Weights of a small mixture-of-experts language model, trained from scratch on English Wikipedia.
Size: 14 layers, width 256, vocabulary 32768, 46.7M parameters.
Training: 335M tokens, 5619 steps.
Below are experts of layer 10 (counted from 0) of a mixture-of-experts language model. Rows are named router (the router's row for the expert), gate (a neuron's input weights, with its number), up (a neuron's input weights, with its number) and show model dimensions 0-255. Each number is 128 + 24 x the weight over its row's rms, rounded and kept within 0 to 255. Numbers have three digits each.
After each expert's rows: "mostly gets" lists some tokens that are sent to it at least half of the time. This comes from a sample of Wikipedia text that the model never trained on.

# expert 6
router:150131132106109146137111119037096071092132121135101177099086125161082145164095166128150156121125164176155124111138157115124083112148139131148136099121124110117187138111135139142117104125136132149127107130147109153114147131157102157107092155133153144110131149114089155132119157167100146149093144119126148119132132172105082113115122139172156144165147128094106173109103136110148166111139115112140109160112098113128120117129142145123097119143133129106117122137152128144143166129138129141151167146147133104121054140115137131142130127139120151110097136087098121160142096112133128131092123150078111130138110204105118117066144131175142136116105158124151106131140048124147152169131152154128118127141117133129112124144119127097139108133122111097109104113105127090122111151091101
gate0:140157118137121120149124119119142115137110124179091115170128071127102141108143143119165157137157149131135145119130103108146111127165118099122129173171092111132120157138161112112111167145139130143196088169159163092116178113121142097109143145125113106192138101121149118170119134111132135143134130093163149102136130130115106147121167109090122158102111143117158128086119149104132120109135057125104115131151119095107079104098108138103156137124131167125116131129126161144147132153140092096097130120103148157106093156122188133144093125086147112114113116092140120125133140113124118151137094144131100115106096129135134161155126161085151144137149145157096109121095100158104122162124106121133118138104126150094125131119169126151143187150176078139105102144149090114082106157114143
up0:162140139125127131145146136103163106104086155147119114104139136144115128141102095102142109132120111127109154153188151118108126179176123129138095109109126123130100155117094144138165129175154125116138084133174105124120110081156170099121161195115124092165133110116107114134117127137160101122096149140101106113073134139131124106109110149124101145122136144125103169103137139143158127138106095179106109162167120108097137114130164093184119134115090181171130104138086142138130150118136132135148133119139137148153106125131156104183121103117161132105130178053124151128109113132116118100098097173094112131144121139119101142114105142135155130110148154172130121152138115104109135086085099129089107076139122128134127179138168120131142133141089145126140142151137111112103115165113119
mostly gets: " Democratic", " Republican", " Liberal", " Senate", " ENG", " Council"

# expert 18
router:124128107114140123142152083144114141125089117113181137125110185162102154114112100108101100156121049073146087134154122168127125123121134127131112131081113116091169114128141172133136159094123101128095144093113092116111124111158095085174119149075123096161130114137118130125124115135109143078130140142148120164149134129078145160031169126157116089108125136150110131140130149128136122138120158116130149080083119128103132154138146164119163122120128108150118136114114133120121115157167111116103103120151096142113152144136144101117125146117165110100165141118177111104114158152160152126160110145131153121129141098152146116120088116127113155145124129131103136141129114166139126164127145129124138097171118171114124177140102147124118138110142136115137148110049153108131139137148124
gate0:160129120180120119130110120153129156145194151128145159124168101150143092112119108122080156134117147110121155132143107130120122082134151109118150090087139106132142105134172097121133111138134119143105105145168146118136092152125142144126177138106128109091152118103071092097149152120129167147151122154148155156130143131114145090126138116145118104117135133142146160124148114111096102143096118079155163112121126134119121103087132121148154188104146142160097077148120137150112072144165116134094098110125192112116105131126124171115114151187159137087110108099170126100114137173159146169135130133113164112105163165157131091154120096133114119174143117104141097107129107126115117133132095123157122159127110126145117096145136143135108141109150106090154091124087122091093147105138113
up0:104109090100111095095119134136129129083110146146093104119100120151105138118139171177163126135126074140113097160160138128128123113140104099119133129144145139161099151159128128144114105127158121134123129130106127142102112149156123110103112121145192124112129113178186148115123133140129061100145137140057137105137142105163105132151087168085107115147107136140139131166104100114132141112148144157115102113117144131144130175127070151090104125134106141095113179109118152138114119103103113124172116125155104087146193148128166134139102135101141112183107134128112136155111134167115092137122151090113117134153100147143091145140166110120143107104145143166133143092129130089126184109118165136138119132123103133124127083124109120154117134152098170161138147169135128171135163118134109
mostly gets: " along", " water", " world", " development", " war", " fire"

# expert 30
router:154133168149111074142156119149127131130116088143121103172131144127184130081107156160131145109136137162100128104116169133106106131127103078143163154136111124125111125122163117155136103110160128162143170149146086160109162166121107094165128124140118126158162136160107109132157132114115102119187101171102124133141101151148127126105096162149152126147142110146150072116105134154105188150129086145113140127118145144122142119128138131144205095111093131140166093107132083125161097131102163130132128146136131109150163108121114156144164117133127139135141140128120095101133098100113140141116125141179143126110169135145119132156099140168135121118128167157142083138122123167123132083093141105141133115138149193154148127150143146177097123128131149112140105098092149122075130114119121
gate0:111098064115144153128130149148129082146097110131137167147122172169135117139148127115100119164148092127121120101149128120099113098139119123125121121136150109131122093142155120092170069134146150151138138123164100098123160110169117112133111169155141146134125111105118111146138097154118155098110069107196182162132140135103113099139118136127136158159096097129146104129127135129121148117103123126146175131112154108121167146119118127134118137147144109129131129127138107065161133119148157123125111173122135151125074120113122124154122118116151130116131133151168125133124110107101177102126123144149162145082132099089149137116112092164109069094094142183132090151119115143117148114148113181171146129165128114142162083134123134178117086129083110093139128135123081161111161120129112
up0:150103148118111143149123125130107122185107114150060140115135128111113115148162094141134095114141098157128094121117112065112146071119126140104104132094149131088095137137143147117173138135115136150156144100129118127106124130137123152139121131150180117116096131113136110127123126139093144108079137078125150156100069157095118087121146119143113132139124114113132139125105155140125175119098093137103125138143096107105162121187109105154125121153150134150182148143149123142146112107164151159101140179138084122102081191134114153161112083114145115089100148151137102123077148147078146132145106158164110119125131125100139132112166144143151152131175119168076110103123111138122103139137167178146086149135128110125149132114167138138132125128145136102113123142124135130167135161150149
mostly gets: " episode", " film", " video", "History", "This", " human"

# expert 37
router:143146092124125102142126136117171126115112111138139098111096158133149172092140132164147129084143151167097141128150121129090191146123127172117101129138158104097135129139144109150165120092157142116130093068142087117110111142123124137125126131141144138126118144125123084105137136146169121101103191178107160130138130103135130163118168128148135114105097129156120157120100157102168114110138153084106112142176118163151107148128131109131087092124097147108159112096141116111151173142156130124157177145147129147085150131169109161143159149123114162126081106088159119139125133117112119162153138145143112071106113171150112111101141099164146134138125128130149109121135117116105094105132118160094113146106133163093063162110127134119138142100089120141158112126171139091130137081130121
gate0:121108144130122132150121088111119083084157120092156154150091102120125099117140152099107095120127130077140113138140158176145091157136099128130141102158131130162102134131092167121122163117108144120136102124176134109131112118136116140177112145131148120133148145099128158106126115153107158136121141122095135165134069126091114141123118150118148164121149097125148138131162177173144150101121089156145098154131125145114150086112166149118164169119134164120092124133146103139162133129142140149157120164110157147080117128098100136143078140122135146105111103165124107131138147104152107119165139123112132158107129084079110123147151066127134113159167158082142100137118141098136149122129166124155186183145095097147130117142123128122099119100074150110110120153139069121110113144113101
up0:145133161088120138136128128140073101111161131132130133152130124154149134138125143169088124123114149092138102140153134112090149096173144176136148133134129132136138165143126156125117140094147143113096101126128127121114144116132146132175100124105139122113139116131158137104111144142096104128115111115124131117112109132118144106112123183173175166139120132122074118151095154145136166118152159152084169149139082133064125056119129143153096119095113096106114129125093122107143146160123149114165094125088138121154102163091085141117187096136142118119117155147130088136121140106174087128141112130090144142118178121115129128171097116139100125188139105082145132158119112108096128170115159157138153160164086092134147134129129112109130101109117106119174153138169086113125122133132115
mostly gets: " would", " could", " called", " took", " wrote", " moved"

# expert 11
router:113113124105128123154147120114086084121123072166155157148162134156170113110081125107128109103108090109145135125123085149111151107165167131115140138077141145105101103086174165148187159084117150167110126139159123107185118098143106160139134122106141121146146151134138105099102119188107113115099119110124109151128127141114142130098126147102147128107134128117085170159144138103112148110124133115107143153129102155118109114151136140154153160126120135165155080098133111120150170117151162106141067120101138138127154133121100109097133130133155136115150149119118098114087136143144147137160126099156117142132129111129154145115094127120117149112170131124139181158133169200145138108117155124134149153151125118123122160152097109142151138109129151102139109134189158121095194152132116
gate0:132124131097161066136090111126168159134136169104143056141158120143155134139118110113146107139086120139150123100112176090119133145111149119105133123132160136123153089123111104122139158150111148135127166111139155140149129140121146136158168146125112093150131124116107119144115128141150118115139173149178110129128115099169142131112098109131074111109118130130115140111139164144111099174131163150153111078147156136156114117086159128154147134127140107153092145101126167110144088094151123156111100098134106170120164124185147085101126122139143149114096100121125162158083136145118128142153145130142153097113105144121120133130092110074124129150152084157105114107173131129106116123148167123101121109056141098108105089108127184162145102100168122139119114160113129116158132136093126
up0:158111115133144107124158137106139111133143084138155093173156173156143135128133100122103153125120148149138111113113151108124126099145145145088103156118134111083154122125119102137146137105100171139144146144108117141117108160098124144124111116109116083166120142140087124138187100145115094112097141129163106128121163149144124128157098096147077091082128127101086150144120147150114116125110157160172118130145120166139113104132144162133128135105136066147138128087106148126162119122111075191131100102136139152116149095130135094140134106109157150095145148114164110123123161126141126122131206119104152055130154143139123128143124147113125136163179098140103118144109137139114121116139121147117081114100108117106100141118130161188153078132162157157114072125116153127131149141103148
mostly gets: " began", " located", " played", " died", " moved", " building"

# expert 21
router:164149159153150146115140169111130082098145128118148177148147115122106096121121133094167171123090138154131144173148131119142172085124123149169169149127126137130101141088101093121122213115119143119135095133133104127124111114136140113154140120158127128149134129182127141138134131128136114149076118095099154137138113106160166126166133122097181140134132113146153109103161133132175116098093153151144104110163132073096107144138117106126100165157103104120129136133098151156102099132140153113093098152122094121157160140086145116106149083135105097133139135151111092130143143172147142127125140115081173072145123141125113139151128122144098122153141142129128100105156138092101105120122103114179124156114083149131116140157096097152098122130134159123125159108100098160177140131139115
gate0:128112136134139128152120142129154084141102110128174169131138160178149112190147145129116143091115119154156156144139147086119112119143092105151156162166093124112078113079143151080158176106143119129142142156143156108147074103118121139129072097102118180147117106140129157130121100125117138131086129124113151166133110129119095146125138100129141150118165099114140112080125104116150102148154128119107122165141153125091126114133146103131135150130145106138105099148086123155105138137173117142134126127137119196128127107105092151133120120109051138131151128092065119166133154138125133140145144121074136153108105156134106133107091120121129130110132106105102158110183152125112072140184135131107131138088166156153114087126159116114133120134127121137116147115148154105152141122132140
up0:126115138151134138160122144131159173128137134077080134159155109130140127143130101079098091115132139144148132151111083150146137133141120098126156133120097089127109180120157095088101134124129102106144135120164167125155157125086126143095150177105157088127071093090077108126134145144110133143088148138162120151131126138160160112173113140108141191115180117097075100149132182140122133119140121120152150122117174119104135161112133144154145073102076121140124093191154116110127127129150117153127134117118131153121105133129109108088091126111178117113105093113122143123123133129125099149176128167135127167107113140118159086144145158123147118130138159136130120139109152113150143099126134144103101107082120121117140080127124148112153122130134115143108097140113141188117115142148130
mostly gets: " de", "ñ", " Puerto", " José", "ș", "é"

# expert 34
router:114126116093120102135114138165124107164122121148143115119083134131142148106130139137130096132127099153146140101136138139134118124120095134119114136101131104103137113163116078134135150119116076086093111106142127140104118114177179163130145115074127167131117138136098097120154134128124134099143186135158120113133124142086119120083118094129172182139167127107095136098119153209128095116109105140117108142108094133118117093139178119153117161141125142101128081097095190095106119119121171154105154103130098126112131115107112116086102124136170089145076123145120143138107130131119109130107127118132158111121159124126138140097091180126113154120125126116132130131116137121120125115136115130120133155123168101157121133108134150064118069132107120069107118116106169083152140107088077
gate0:102124095113142131104172124127107126160116088101179117188130153131128112121080146107151107094121132131138136125103152111098142135138149133103129129075131153133166173127107150122140138150130078122113080113115160115139119123152100117129121104139151086099148211104112149137131156089094111143113159130155138150145102117145139153135134103156133117100131083091121127161145142126128089099129147116155155122135158077152135154130173139133129131110126133176121094095103154157077130118134119116124134155141155144115117085130109135157099101149141155092126107117128103115138090125167144138083154107146151154135135128161110078106102114152178136113146164093149105128127140183126120145156143122097099109139123163149121086184124147100102143120134094152133138096112165130100123107141171
up0:180100119140159158098130101130121134109117115147135127161170143142099100138150091136131153133147119131162070122143128127125145146078079129096134137125141128098129126168149116134149155124093165151110113110145146101099126144117119122159162128074115121125198158159130162141146140114136161147102136182143085135131104149132118104117157118169134066099088131075108125120101124124183137103119137145098176101105148136096123106095120099148132066133173141098144140127118115135111146174152077139145114105115141191170125163156122099126112149106138155134116106132116141102136176179163151143139101118090124135129091097113138097110102143117112111132125142140098120111138137163129158120138145152086119147135121109121148115099112136097122087120133133140115118146120109183120107132121136
mostly gets: " became", " as", " named", " become", " with", " at"

# expert 1
router:105114164117135086141095128116114135164095127084112111168117090111093157144112154170101131142130109184096147085127118138094078107134094115104184131097139144147129140170130116162163158113137138143100140086130142101175130176111110164144162111140118137148117143151137124120137164113107143127146134178116079089173143089111118130109127134131089135136121165148126164100128084166143119124131127157135086136135175156122173101123175156127175145133186150129115118136109095099102124090098149150117143131133115122169136137123114123131102118119097117104106123120117114136146150188121173139097106137137134144101147173112133092108135174113099130110090131124153108139103152133131142090117166105157139126143126172125094097114146133155099114130143132154123099138110123091124141118125107
gate0:099178135131114111159090139125147142127131116156147080117124136143144141090140107128141109130128185131161113123096119112136159141129158119139111096114115104161101139151144125126116154104152109179101080107100111148142186110144180136128150107124148149127097145129104124113158144111161100130138090158157133139153090095093177135158140128151161152141123137130100087102181136105101096112083131076110120143125130107116112136137159077154134151143087124131108136125132151140117104139160166138121131146162191114152167091149156109142137103122078158146180100107107145122139106145129110136101178138132094119103121134148099079118157099107162142100116113123130126115138113150147101122152095107141099075094133129101132091140112133153127107143104143151164088121123101120154116142164155
up0:139087132143147140165130135108124134109104147120118129115113156086121150141097152133130156114109132124085095102107126197154188131111125137130124160138119103110083175092121100137171121110098153139136099168176127159143120159132104139109148117113105119122143096124102095143136149122144192133110151117090103143109139100134143121137168147128059126112104116108129170134134163096160116110141114130169131140147131086096098094130135206166142119126128110146143120117124091104091123109134111134094125121138126141111100131197159129118134162118129110120120157108156122123098162157133160141152130130161115130140116128131107109122122128118177159127142103136127155120109088118098137106193144154127128110138106131176144103145109126117092063155144141098079118148126117117103157103131164
mostly gets: " its", " his", " this", " their", " This", " her"

# expert 2
router:143115115132147157133159102162161108146121184128119122129117123134105129119107125104138161113137115129162127089105132101127178109098129101101167138112136116092164165139156115125123127100158107147112200130111138130151117114127094145103142119127140134198143127116145115118134134120096139093162172173118083117117163155096098134085131139141107125133111143156121152145124109148124134124135140100129141120093145144171134137112132124131118094100109161128169101153135094094110138097126167127117049122083110111132155151142077138149124124137156142109148125140201149153146110148171118138124123096145134090096152125123145138125148130140095133069157137161140126148094148106098152101120144134144130125157157140125160135118107138179107063099163117128144124078118138093146126090115088
gate0:114176132132122157160151110129133142160136142141099117116155073103176139118099123070138138151144101095173168130123107108104146144129136176104108108135147083119141153160072142161167140111114130165132132141074122104113113170106105130078117186123127144139125116126158135125139143117178147136124144169101143117118135112172128085084156120127123137097119095091116098131146164153145119112090130107085110113124090143165117128138126133159153118117150114105146109099148132133129151153136164144120124104151108117137109116169102118171109114178138105106141160111171058080111113129115136166101111138143107107110123129105108115118103132122089124107154148093112106149132116081153150119183146103138138117106101145116129115161134166126139138154111135155149111119169141098152143146110152
up0:140137167104139121133108143132104124132119159126159114146081111075106152126144148126162109155144127112147151123127114129128132113084123109157134077146133113135133114139124166127111100109144108083135096087124141144150111117120138122125162156112133168159145130143120104103121101094147159130107155108134157123160106131098175126204144159143147129093140124158142104068087117130076099176095061152138146102127112153134130135104137180129087155180135133128131081131150123120183113134131073126095164106125148138103114114106172134103145152132132091110141156128142097137129151125159141097117130106105112081159172165101108150101152103115148112148146112142129134139158112161108116162149114089134117162128067134109143130145178115163111117120104113133093139134106140133137113137137149
mostly gets: " most", " some", " many", " several", " more", " these"

# expert 13
router:136146114143148112121148153104173100078125140171129105126136150167149142116151127138150141136136120164139093131142123162117149124094107137125143159188101125115100103136115090119128075114158123118141084109133156113107129157164160117150161195138173112125127106142119125170112148127125153130154138141083142088143140159123137088160099092118104065157129152113099087136149123168141134150129123133145143110136109122148182133158158170133117144133091130160125118109102093144141076163132144152108165140104167118151149143098080110169139118126123153129127197144141140096124116129110110111154144169126168104096105136161142138100135160135118095110102101173137122163069104142111132143109111162098137115120166142149127107121112121108147135165148109137137113092115132107140105108104119
gate0:113129119156140155112126139129133089115178143131094102088134144176128126077112105089076173149116181112171107145112116133136113103156131099118149133130118098117159083136118127133138120150105104124132132158121196114120144152111121089135131171076106109101169138135103139106146119135111150178117124100134130136119158119082151122158192127147118115124154105097141133108153094123087119119159121170101152127130086139118149091114166128085141139129132136140089142154132115121129140136157103101117130132125139138122154145142109119158160108114097112063184126136168120114163113130144125129126172120155153043136079142163123132120168146094116133127090144161146128189148114097133104131129123127121140112128124099118131143138096133109130140122150118158131159160144131102113123085148114
up0:146098113117160113146132114106141106112149085150109167134141136128120141103125102107112114187121156128175104154148124108140130181098123130130107115144121094122120111156164113111131124108114114128107168167137113157134131167110074127109123149070110138168141153087094138172137101098139122136168081124119119054097142122127141136111170113078117113135145159149111120110112155138136123111123097093150127061159085121118137142160101125106133100128141131138125170157125137110125164089112106133109182148106170119135115160139122142119147152150075111123177119154126161133187107147137099115119102147098153112099127166140145090102105161107156109144127096124109098163140104144133124136162130123152151119130111149108146175139093141141119161112140167106094125135148109135128123140175114
mostly gets: " an", " ×;", " Japanese", " wanted", "American", " Billboard"

# expert 35
router:111135125100148088135100171134113134113140167130123083140090121110125108183135136091139131133139085139143152105170124126089107109083100137159180122134133149119141134142132116157136141070134114109126120108148119121201137102117135157167142122152119177168112086136124120119165139116077154070131128126129077124146133142080136121081096119110115153120101118151135159075112099175137102144116162118084126140168180139164146138118105126126134148096131130113127089130144089123095140107087127146111144142100137152112121132171107119117090140130138142121101150146144177192107143126127087138118140105136114149101157126111136121099129148129073120109104164119125147121093148139110146110117147118112123167130176140100129090073159122149134135137127134125150113132127123094147146119095145
gate0:150087118170108157147153121157122077153152131095174133140094115159131104140149138119075141103119073111124098096163139103109110095173147161127112109108129132136103117082124158156086116131135151133122146096167134138105090100106100172137106173138105126165133162122150149127134165135073111120083125131163163101122095119101115111138133122108139154125124092146139136089114151153153124098138096152118155145147119146113110151145104150107147156154128151085118117156131106140115114141117114116138117150149166155121121095158102094132070140174132132120147124138086117146135139163125155126162098090084090126104135153083140143088116103122145130153147121108164140129120146150156142163110084131163134170145103126143134101114161137132170161081133119131085150127128130116166158133117108
up0:132122122123160110118129095100101107142076095079097157069150098159172134127116159140144111175088193133154113122117139135094114185159143131088147142148119159120131126111136147115146135111131104159108089161116107152172149172129126116150130103139110143153175131113083143111117071125163152153119157123112111142125117133138133176107125105157133112170139139108117162170155112130105135158150160113137176132119129111148103166142133113156142115125099142095086125149091148119104127104092147139105103139144126175103128088135118146151140112069095149099133128109151123129169117128125105116093137143139112141128104102133123115125141149149163129161129183155126062126134140180124137127129099118099120147153130126122131126084118101098136138088147095106120109127112163132090102145113141
mostly gets: " was", " its", " been", " became", " being", " be"

# expert 22
router:152111125146147154111115153158143119118131126158120154154158096118123090125186109136131137149173120105081150166136135129163129099161124098154138129137098119112147152133156117167129150123119172182122114142146142141128077151134138130142117131162140103104150054124157133132178162119153137110136109111153125155124146073131177110136139175107127085089108112144105095153134163146128134143175086103108148107130130159119095126102054151152093130146146112109102148141137116145070097171121120134168107103147139127130144143084095158096133165136124151149153094147180116112102122104130133151131164111119117117130125117137132143135166072118104148182137122104115087155126120131107125087122122110121117125116107111124102123152137114191123128121153109132126138111126134164125096106106151
gate0:123085089127129091138115111154140118139098155176207147120134116099171147143096114150183147135125097117105108130120095119148142085104134092118110123068072104161181142105180186129104123058104100123081131092118153146103127105128132149125118097117130115136136144123138177112153119116142121133105127078136113126120153113123101157113161126159141121136153136143139127122104114130122124155166138118129149080133126155150144143160140154127103115105142156174125098114116130123129175166154143093130144118128100108131101109144137147125107110123165175118120094137138087170138164133133126110168136101141138155140190139136137138134124107091119121127164100121129111104119162114117120144162140103134153150131156110143117086115153125162117134074142093152086139100117132148113123120128111
up0:108130117075114108141070142139075144151117159145095101147151120115156151124120158142156134148133158128115093106174078128106180119125125132147142130098128128136126108123155096153130145076153140115140138092135093138096170117169199181137112154105131155108114128095143141098136162121106088127143120096123112170144133156094150068139105178128075126092144111090133121158132127133161175109104156104130129112104139105128164122092127153116111131109132133085171131142119069135106142119173131134128106128105102093145159132120094163113140106152148090140111165138126099122136162121115128142098111072140137115135160118127163155159127128167093105141148072112149113136114154110155142135149156103122131154137157132155128126099114119132114131123150143144163123104107104122132159146127130
mostly gets: " al", " Sh", "ab", " s", " sp", " sh"

# expert 36
router:119131118126131157150146139122134104114140127096120135116084132155100105144097130098108119120161193130151141137122072137114075145135147103095145090139097086159131121156098190119115070173148124100123091118131169143164092107144101137107110092137120158133144132140177192129119130135131135141101092133117144145134129168165130176127154094130191133112137125115158116161147130152119139098163075097117116155138147177149096123133126131092205072130146108152120155159120142129076150132121078076135124135154137122132139150160126117130118132101132130134162158117144110105154148124159141116095148124102098102134159104152147121104130133132140125159091141146104160133151132111143154165119145141144134128121112123121133090120120106149154158159104111130083112144148138118118127155128138
gate0:140164117178112149102133143128125144126172117079164159153158098128119131159150186173107164099117138153124107157102100119107147123114169101133188092157122115160128116049104133078142122093158065122100137119115117163117131088115134137077096154154142113145128158099153102103165124148139116095135138166124157150131123103149097121127153143121163137110124107142100113123097152139134132131143117143133111178142180114142092136088141139154147124114114175119109156130165112120131132136133137139133167127154177141083097096075145164158112159120157117096115139061102138107134136134130122129138111072122097136146116150110118137092106132125129130139101128130122156123162092116106126130124116127137132134139121088147110104124105147128135120114123130113136146151132107160167109105077130
up0:132106125124115128158101118151154140125137156150176083142110099145150119093119126124098130136127111083158123132104158109146156111069110160134058135097134120110098106156156134158149149142131115141132154119136127113106107133152136154117130141126117112110120095150147142131134099107149102123089136121156128129143050100105137192112126136130108120168127143099103109091154119145081125161124099098116185107138156136172107142162117119142098120104101142120102143132146137069114093090125149162106139107120093136140156134132178168161116164138093158133125149121094140120106112148120158097121133125172176112146158136167124148126131128149165104104109129092090182123078121147098119115138195114135130120135107121141133091141148144109112150113126140143161142133148099154125121147180104
mostly gets: " 0", "Personal", "loan", "rd", "nd", " Conservative"

# expert 33
router:096140138140128123140159154115138106124095137171120071113108160155143148137109120115105124134091112170099143104120185098119129138124144130145106137108155136129121136109134129089132137070175107097140126081126116162102109138129155151144103127082170118129106159142116118132127120123134155100135146120171116078144136128140119094091104120155121154094130166152081119134113147153108076109143154134145086157149071131158148127136117136137090153117108147133152093104152139124153106108087161128122116142137095152140108130114121140141177130124126139151117103121108152123151105104140170092111145112136176103119132110149130162058135166148117124090083124138124149173137142139087127123143158179135126148131123110121139120118101116132104092122127044159146143067114143124114134099100086
gate0:142113147164095100086145110150128150126138102132087139135145110118101102163136110122145124082126138135184147133105114132135095131129111123151075102126099132133130154126121122147194097149095101129136107118133171156142117113152127147131108154149148118167090139165131125120147066137103135106131130123146169176127096107105155126118109137147098161140145122107136134152111095123175128112062131127153123148123084142077142149108099113155100112130159113109109143126117151146121123134170123133158150132133153139151145139117160084101139110126155113112095117136105087171118139145100136151137150149139142150161155113162141141134124094116190118114141123134096119117139142048111099082113186142104105117128145148131118154159089169113134103135129132069131152131114116166096127131084167
up0:168169110108100144138113071087147148137122149099132169139115139124109122138146131110152109163146156153113136099128164115161147119110145144150115158105158140156138089082107135162161156099142128125114109126098128144123141158152171098121156106099146137104122124172138141127109098079148089138104135104084132074135125129134105105152136148130157141120133093111132076122105109129129143135122115110181116122131107089119123113102165165157117121144106101148131140143126084071138152105142103146090108182092146147165091170087176063116123125095132199167110113112126109102133159116133118134149170157103126139143117149119125130125112114159135144114117100105127125130167089136132092134153156104133138111125129108160157178103134100142122114140128169167139121106137108152127131150098114
mostly gets: " for", " include", " using", " throughout", " tells", " on"

# expert 14
router:107149141126112112170135103170081141152116162099133101113031158144105142101108103132098121115123098116143176110139140123126124117120155140124123128120174109104139150139139164111151141083123104107081146067162131140130115141134146141130111137101150088151145157136136087118089150115125145138113144110140102119139124117128098137059160092174122119109138121127122149135098129133122104129112149147136084142150121158137134142162127145150103118110159127129134122126145140117136149122122139095099107142126124142106129183137116110103158111129101122150108095108160117138114119104093153107114159106115159112096127124124157153109119157170101134114093128131127121152173159107133120127128127162112140142141135021118119122123080117095113085124078115152181134120101130133118175086100084
gate0:129117170151175162137135169109161103116098143106125144126121139127132163120111099111156090148169122127130105114125155177168142118156124125128131157114111144123128106122130106124121099156139123117135098162153110175121128158130145129139110069115124054132172150087099112114104157121135162165141160132098126160126083115176142146112121140125136135122099138118163130144146131120114087092121046116105098147135153137174113141111122130162128132127133127138131145117080148156126116143152109142139137129121129178134122153141112154113127105096093142100129109114150131109126162132204113112103131091163157153124111077108113140126124142127125156150111153174107117099107104111131083068114133128123152169136122116154107116129128125144107120138156093129079083123091161169134157113088096
up0:071157121160179150162168135098113122136116127129129138128143142103112096125109137070099135186109151116133131133108137106124120160100083138131165145133098119126120167148118108128164120109169121082154129137113115131122136149149141095099147146136127119149165108116111140095164126132169189148157141102143146154146119104109146105138184142146115107101136161146120132121165110146084104120159109116104114132145180082134161163131101140098110133083132175149126102147135119156111149106096125104134151175142142123119102118119155153135136121093076139135133108140111173127115074123147143150098156131134098134105149161130116145134147117157094129081137178129165101110112115115089114140115092127134144117107121110114162108115094119168122148085122084130089145081096169142101135126130132
mostly gets: " over", "In", " about", " under", " in", " between"

# expert 10
router:131094125143153157095118128167124128086110129122105183171125130082136115135183129134119136119184153101104146138120111125088128078160149125150111128134090091148164165102133099149107140171125124111142124126116169122132113128149130071143138127139171088148150090149153138146176154128136145107122132105193133137115180117142157110150136146102150117107127136145133101088123164168107158124166126134137100083120152138039116136097127131133069184126139106093115142157130154140104114140134104147159113118107141115143135122088114141106112147103137129134158110186166157125102149117148094148103141121142140102111146094141128139169187074116094149129132165094119095092161122116153149106133148130110120123110129122138138139099150127121145127117141130135119109126129151146140121121140136
gate0:103156128130143064118170089135107161171129178137097172133121086147100087120142129127126121151120118138132139116106121099094143112099117107112123099095159146144114121144140187161128147123169137117134119133120139097147143123123088098127130157135136140152118093117162160113117121153141080105109096110170122152144088130153112106133126128138159161131121084088141123104119115121128131104115166156124141130152109100100134122114135090144121091121146084161127166167122095116126117107097136137141129130147111129170149090108125136119157107139151142131150135136121161099085159169137197141100114168089105119135083131147123131154136126147120129092145134120105128122111119088161113134173125197177107100155146160091169121144092121135169086121155106181106126116145106146153107136105115
up0:119139062126122096156108137176101129150131136155140152095161127104141113120122136147110135168109166139121125153109111124084144122136094136107121098114106116156106095154143100121104158158089103111116135133127155099139058085161130109138106149134133116093147160102122172106103158105143133120094131147164143137108152156129097104143185161084138129114127082130166115127137124127134097186141118115159106171149123107122102146147115096153157114159108117133172144141154110132132199090133145136178103142140156108151101121050106108211138116111106151123146113151148142152104144133121132134144142150136111110086149132155124116137130130110144136140128160100105145138137107090142165081096131141135119117108111120102146094127118120156152101113163158138130121108119138119143132116094113
mostly gets: "ai", "han", " Sa", "iy", "q", "uk"

# expert 26
router:101085112146155123110109090124112125115159081153123089128096147104139159134125133124148117142142093136133171138092129095090152122136142156092126154126131143106159181099142128143139088177156163111094173150149143150127112156148106132153166105100086144092109162139150107179138128134140152144150161139151104114150117126137122167149137121141143128155055170093096177131130156096150115127107110104138103128115137095120159139130118119106154130110156119118170128135165126097108103125065156123150082132151118139129155173140126117122138144117113161107116115091069146125151183101134137150140159117096128101073096122116094097124142145098128107097118131155139160131128144123127137142148142126128110088118172165141094110141110155094138147133109141121093133126110114100095095135156131
gate0:148109125155104136136140092139137099152132140095167169105179095119142136170122110118117060136155111097165116156106050093144112102133159108146125067108119159142086116129151143090145144131113177131078102160151157128154147130084150087107112160115091136128111096143109148117129131143108104106118136158146161141142174125122118116089104105121129155157162138124115132174146091139159150112096163116104112137144137133110112150141118109153115094127147103131161151149110118153128145080116080150146113132124160136122150140145108138120117118116143100173119128120159140137092119179151129139145154136138130099119184115146110126108112128158137135107144113105125146133150115082150123103092144124149121085136151121162135166102071102137113175171170113134120105135111107135136130110100128
up0:104142141060155169149153116075143125112102144158132106133137125122105141155139158090164113139142098146115122126136113121126118114120125134148147156171152105125185146153064146179069140132131107126149159094178132093137134083162084142134139133131163135092102111095111128129140153161107106126118134138088132131117120162135105125130122171123118145142131118097136135111127130068146151141108173106093099144158184146144117094123115132122148151140095144128116133150097099113090107130139101094138105118129147112146094123184131111131149130085150147142106133102135139161157113097153124117106125133126142126140125169150102142125130148060121114085125162147152123093122111114123123159163101167123105130128119126088116163123124164117127134145141092102140153093141108110118127175104199
mostly gets: "\n   ", " No", " United", "|", " Round", " According"